{
  "d_shared_expert": 192,
  "router_score": "softmax",
  "router_noise": 0.3,
  "steps": 10224
}
Below are experts of layer 6 (counted from 0) of a mixture-of-experts language model. Rows are named router (the router's row for the expert) and show model dimensions 144-191. Each number is 200 + 30 x the weight over its row's rms, rounded and kept within 0 to 999.
After each expert's rows: a language model's description of what the expert responds to. This comes from a sample of Wikipedia text that the model never trained on.

# expert 12
router,188,175,172,239,175,216,173,173,183,215,123,190,147,167,228,186,233,238,225,191,257,179,220,256,207,188,175,239,216,218,191,217,192,216,203,191,259,178,204,209,142,176,248,235,156,173,162,190
Leading pieces of longer words split after a space, like s in singularities, id in idiosyncrasies, plus LaTeX math variables and ×.

# expert 31
router,240,233,168,170,207,244,188,175,197,199,178,244,139,225,157,205,163,231,163,219,189,184,146,196,209,216,179,144,199,213,191,196,202,225,219,220,181,187,208,191,195,210,176,255,253,264,231,200
Single letters or short pieces inside names, often umlauted or Slavic letters (ö, ž, ij), plus er in Western, Southern.

# expert 9
router,237,214,239,174,230,159,228,187,290,189,212,237,194,260,190,161,150,239,206,160,243,163,217,220,185,149,171,218,210,149,230,203,178,225,167,238,164,196,195,150,188,236,154,204,240,233,181,220
Plural -s endings and plural nouns like people, students, players, often in sports texts, plus word-final name pieces and table digits.

# expert 8
router,242,152,235,224,140,246,189,231,181,181,215,202,194,181,164,178,224,179,229,200,218,189,243,193,211,227,213,215,204,175,256,200,254,199,148,213,209,200,211,199,196,229,231,149,180,181,253,199
Short consonant-heavy word pieces inside a word, often before a suffix like -ing or -ation, as in dan|c|ing, butter|c|up, committee.

# expert 18
router,209,153,172,133,233,224,197,181,221,192,242,246,209,254,190,178,242,245,207,174,136,195,149,200,191,254,126,195,189,138,181,194,244,190,249,229,209,196,214,231,219,143,205,203,226,196,222,229
Past-tense verbs and particles after a subject or verb, like take over, went, placed, began, up, down, before.

# expert 3
router,191,193,225,238,212,156,208,217,191,160,202,169,172,173,215,224,196,193,203,226,219,141,231,192,189,157,183,170,233,181,239,166,205,217,167,190,222,191,229,222,250,198,221,165,157,196,190,152
Nationality adjectives and occupation words in opening biography definitions, like American, Chilean, politician, footballer, plus colons and table pipes.

# expert 27
router,195,210,215,157,170,205,238,209,190,154,170,211,210,204,251,185,156,227,192,215,236,245,178,190,214,222,247,203,175,179,138,207,194,166,195,242,206,230,236,183,194,199,198,124,204,194,231,213
Closing parentheses and quotes after numbers or names, percent signs, and sports or election nouns like Cup, Championship, season, medal.

# expert 17
router,202,210,240,225,205,209,236,227,213,217,210,210,218,198,160,274,173,204,255,231,156,202,227,202,248,190,219,160,199,225,186,198,197,162,178,180,189,200,178,218,253,159,181,204,243,200,173,185
Vowel-ending syllables inside words and names, such as ra, la, ma, na, after an initial c or consonant, as in craze, clausus.

# expert 6
router,190,171,201,218,227,271,190,176,189,191,163,180,163,181,202,175,182,169,201,195,188,198,194,266,137,206,202,264,206,243,231,222,152,173,213,188,178,201,169,186,159,191,134,179,176,233,207,151
Commas ending clauses or place names, plus which, including, took, and minute digits in game times like 7:15 pm.

# expert 13
router,109,241,161,245,178,164,202,199,202,243,156,212,211,180,174,190,178,214,158,166,215,192,225,185,233,245,181,195,160,174,137,182,205,211,204,226,210,135,136,211,160,207,228,271,171,203,220,231
Articles and possessives opening a noun phrase (the, a, his, their, its, no), with zero scores in tables.

# expert 25
router,224,182,172,193,196,210,159,215,236,211,208,223,169,204,200,214,238,203,199,188,159,261,172,204,187,208,181,202,205,230,165,177,194,207,219,173,220,274,111,110,176,232,179,180,168,247,193,194
Closing pieces of surnames and place names (-son, -kin, -ton, -ville, -child), plus -ly adverbs and last digits of years.

# expert 11
router,193,193,237,236,129,237,180,191,180,202,206,210,222,281,220,207,200,180,216,180,225,171,209,205,169,177,266,227,195,204,155,214,169,211,272,229,216,177,244,248,208,218,196,185,183,302,168,198
Words in biographies about education and careers, especially was, He, She, graduated, attended, served, and digits of years.

# expert 30
router,203,232,185,228,218,190,234,154,212,184,160,195,159,216,166,239,187,205,217,200,215,179,166,261,184,248,192,247,198,223,192,196,190,222,171,157,160,204,167,218,247,219,196,160,175,159,237,253
Line breaks, == heading markers, table separator rows, and opening quotation marks starting quoted titles or speech.

# expert 10
router,215,258,138,153,255,188,203,190,134,172,223,243,190,191,180,194,198,176,186,214,168,152,212,165,121,236,237,238,205,150,171,175,223,210,234,197,178,212,217,143,188,195,191,194,217,194,210,193
Table pipes, dots in URLs and decimals, and joiners like as, by, featuring, plus the syllable ba in basketball, Alibaba, Samba.

# expert 29
router,204,294,223,135,238,217,165,255,160,240,240,159,229,226,222,173,240,192,169,133,199,232,220,251,185,214,207,216,217,152,192,246,166,232,214,249,169,203,231,204,236,174,177,207,196,183,185,213
The ing piece and its variants ending words and Chinese name syllables, such as Hanging, Tingting, Lingling, wrestling, playing.

# expert 5
router,223,180,147,156,225,178,240,208,182,182,231,204,238,184,212,201,225,124,230,211,222,234,223,256,181,221,197,203,168,239,210,178,158,225,200,252,251,183,187,161,204,198,172,243,147,219,137,156
Pipe separators between cells in sports results and data tables, also semicolons in lists, and auxiliaries like been, not, sometimes.

# expert 22
router,223,239,196,255,206,260,198,175,207,158,190,183,231,193,194,244,198,207,212,230,169,158,206,181,143,237,163,219,197,195,200,202,182,179,212,216,195,233,151,178,174,208,134,190,233,160,163,204
Sentence-final periods, commas, line breaks and contrast connectives like but, however, while, so at clause boundaries in prose.

# expert 23
router,212,169,207,208,227,248,249,200,144,174,224,197,232,220,228,188,176,235,198,199,205,192,209,235,135,197,202,219,173,165,164,256,198,216,210,199,211,190,196,224,235,175,170,190,210,235,171,268
Ending pieces of abstract nouns and plurals, such as empathy, assurances, misconceptions, and nouns like support, development, control before of.

# expert 16
router,168,220,227,232,227,198,221,177,203,199,242,135,185,210,221,230,176,208,196,170,200,196,130,231,236,169,210,213,198,239,211,258,265,221,175,182,206,197,146,214,185,181,186,222,250,116,194,190
The preposition in and similar ones (during, throughout, within), usually before places or years, like in 2015, in the final.

# expert 1
router,246,167,187,202,125,219,212,186,190,213,179,251,183,220,147,254,247,201,131,240,168,171,227,275,225,241,179,194,189,221,189,172,231,153,177,226,180,196,229,239,162,200,234,211,196,189,209,211
Digits and separators inside table rows, dates, times, scores and ISBNs, like 1:00, 76,135, 1994, 14–22.

# expert 0
router,214,223,217,243,230,180,153,199,206,200,202,212,226,101,187,181,201,168,193,262,205,186,214,254,235,198,193,208,198,232,196,156,238,212,201,204,203,194,185,214,208,218,193,218,204,151,172,214
Word-final pieces of Latin species names in taxonomy lists, like -is, -ensis, -idae, plus spaces before numbers in table cells.

# expert 19
router,202,183,194,203,213,201,224,219,210,136,216,156,207,185,242,206,224,185,200,239,188,223,225,223,191,213,174,125,254,237,158,197,187,164,259,194,203,216,163,112,176,175,213,209,184,172,186,200
Prepositions after verbs or nouns linking to an object (of, to, for, among, between), like belonged to, amidst.

# expert 4
router,224,190,211,181,205,171,245,185,163,188,215,191,254,174,157,187,172,169,243,136,214,250,185,174,147,120,212,202,158,165,201,216,195,190,153,262,167,204,230,141,209,185,210,213,183,255,206,197
Final digits of years and decades such as 1990s, 2015, 2000, plus mid-word pieces of foreign surnames like Henri, -ski, -mann.

# expert 28
router,233,200,265,230,225,203,207,214,163,230,219,140,208,189,270,181,232,253,182,241,179,247,233,162,187,167,204,116,164,220,200,177,187,172,194,178,203,178,230,199,213,193,238,186,213,226,249,221
Opening parentheses before years or featured artists, line breaks after section headings, and verbs like held, played, built.

# expert 15
router,200,157,170,233,152,170,218,176,165,228,159,169,192,245,241,182,220,206,203,176,212,146,196,105,198,171,212,161,235,202,238,223,163,275,250,166,183,228,173,195,182,199,226,150,159,212,165,196
Line breaks, list dashes, pieces after hyphens like multi-player, Blu-ray, and well in as well as, plus digits in years, ISBNs, coordinates.

# expert 2
router,168,169,204,186,144,192,172,206,179,167,161,213,219,244,263,207,194,213,232,254,186,212,159,200,208,164,179,228,266,150,202,179,183,185,239,208,177,215,227,212,221,196,215,252,241,148,150,191
Tokens opening a new line or sentence, like line breaks, They, While, When, It, and word starts after heading lines in genus stubs.

# expert 21
router,243,268,226,254,134,147,209,218,219,180,169,168,169,222,232,229,170,151,184,182,159,213,194,104,175,221,245,228,213,193,185,160,218,153,256,212,201,197,250,172,231,231,252,244,200,178,228,191
Digits within coordinates and table numbers, like 38°5'3'', table pipes, and modal verbs or to before a verb: must, could, would.

# expert 24
router,158,227,151,131,182,178,213,205,211,203,207,202,221,229,210,138,202,200,210,183,216,206,219,164,185,229,206,169,199,230,191,189,186,168,208,230,253,171,250,230,180,201,190,205,223,193,229,152
Word-final suffixes -ed, -al, -ated, -ized, -ous on verbs and adjectives, often in legal texts like Repealed by or Succeeded by.

# expert 20
router,206,173,224,229,194,152,168,228,202,166,263,228,231,176,166,193,231,251,188,224,177,253,157,203,132,156,227,193,218,210,215,178,189,211,216,167,215,162,238,177,195,224,233,228,234,203,122,220
Dashes opening bibliography entries, spaces, numbers and punctuation in references and tables, plus ISBN, Press and Journal.

# expert 14
router,208,183,236,162,171,189,159,234,286,221,148,223,203,149,238,182,223,199,221,216,205,258,201,181,228,191,175,228,175,221,230,178,219,185,220,230,230,202,249,196,203,224,203,195,181,194,236,227
Final pieces ending a word, mostly s and endings like or, os, as, in names and plurals such as Pylos, Poyser, optics.

# expert 7
router,225,206,155,169,228,153,213,230,211,231,185,201,234,247,223,245,183,159,117,240,218,213,201,191,225,191,229,210,248,208,230,201,207,222,150,211,139,234,224,152,198,173,163,233,199,198,235,171
Inner or final fragments of proper names and technical words, such as rhinovirus, McNamara, Palikir, Aleksandr, and country codes like IDN.

# expert 26
router,202,188,156,218,246,197,183,178,185,211,176,216,192,134,151,183,233,163,185,188,179,151,201,194,158,180,211,196,125,196,206,220,231,147,198,178,194,235,197,236,190,213,205,162,166,196,190,166
Everyday nouns right after the, a or his, such as year, night, war, role, film, season.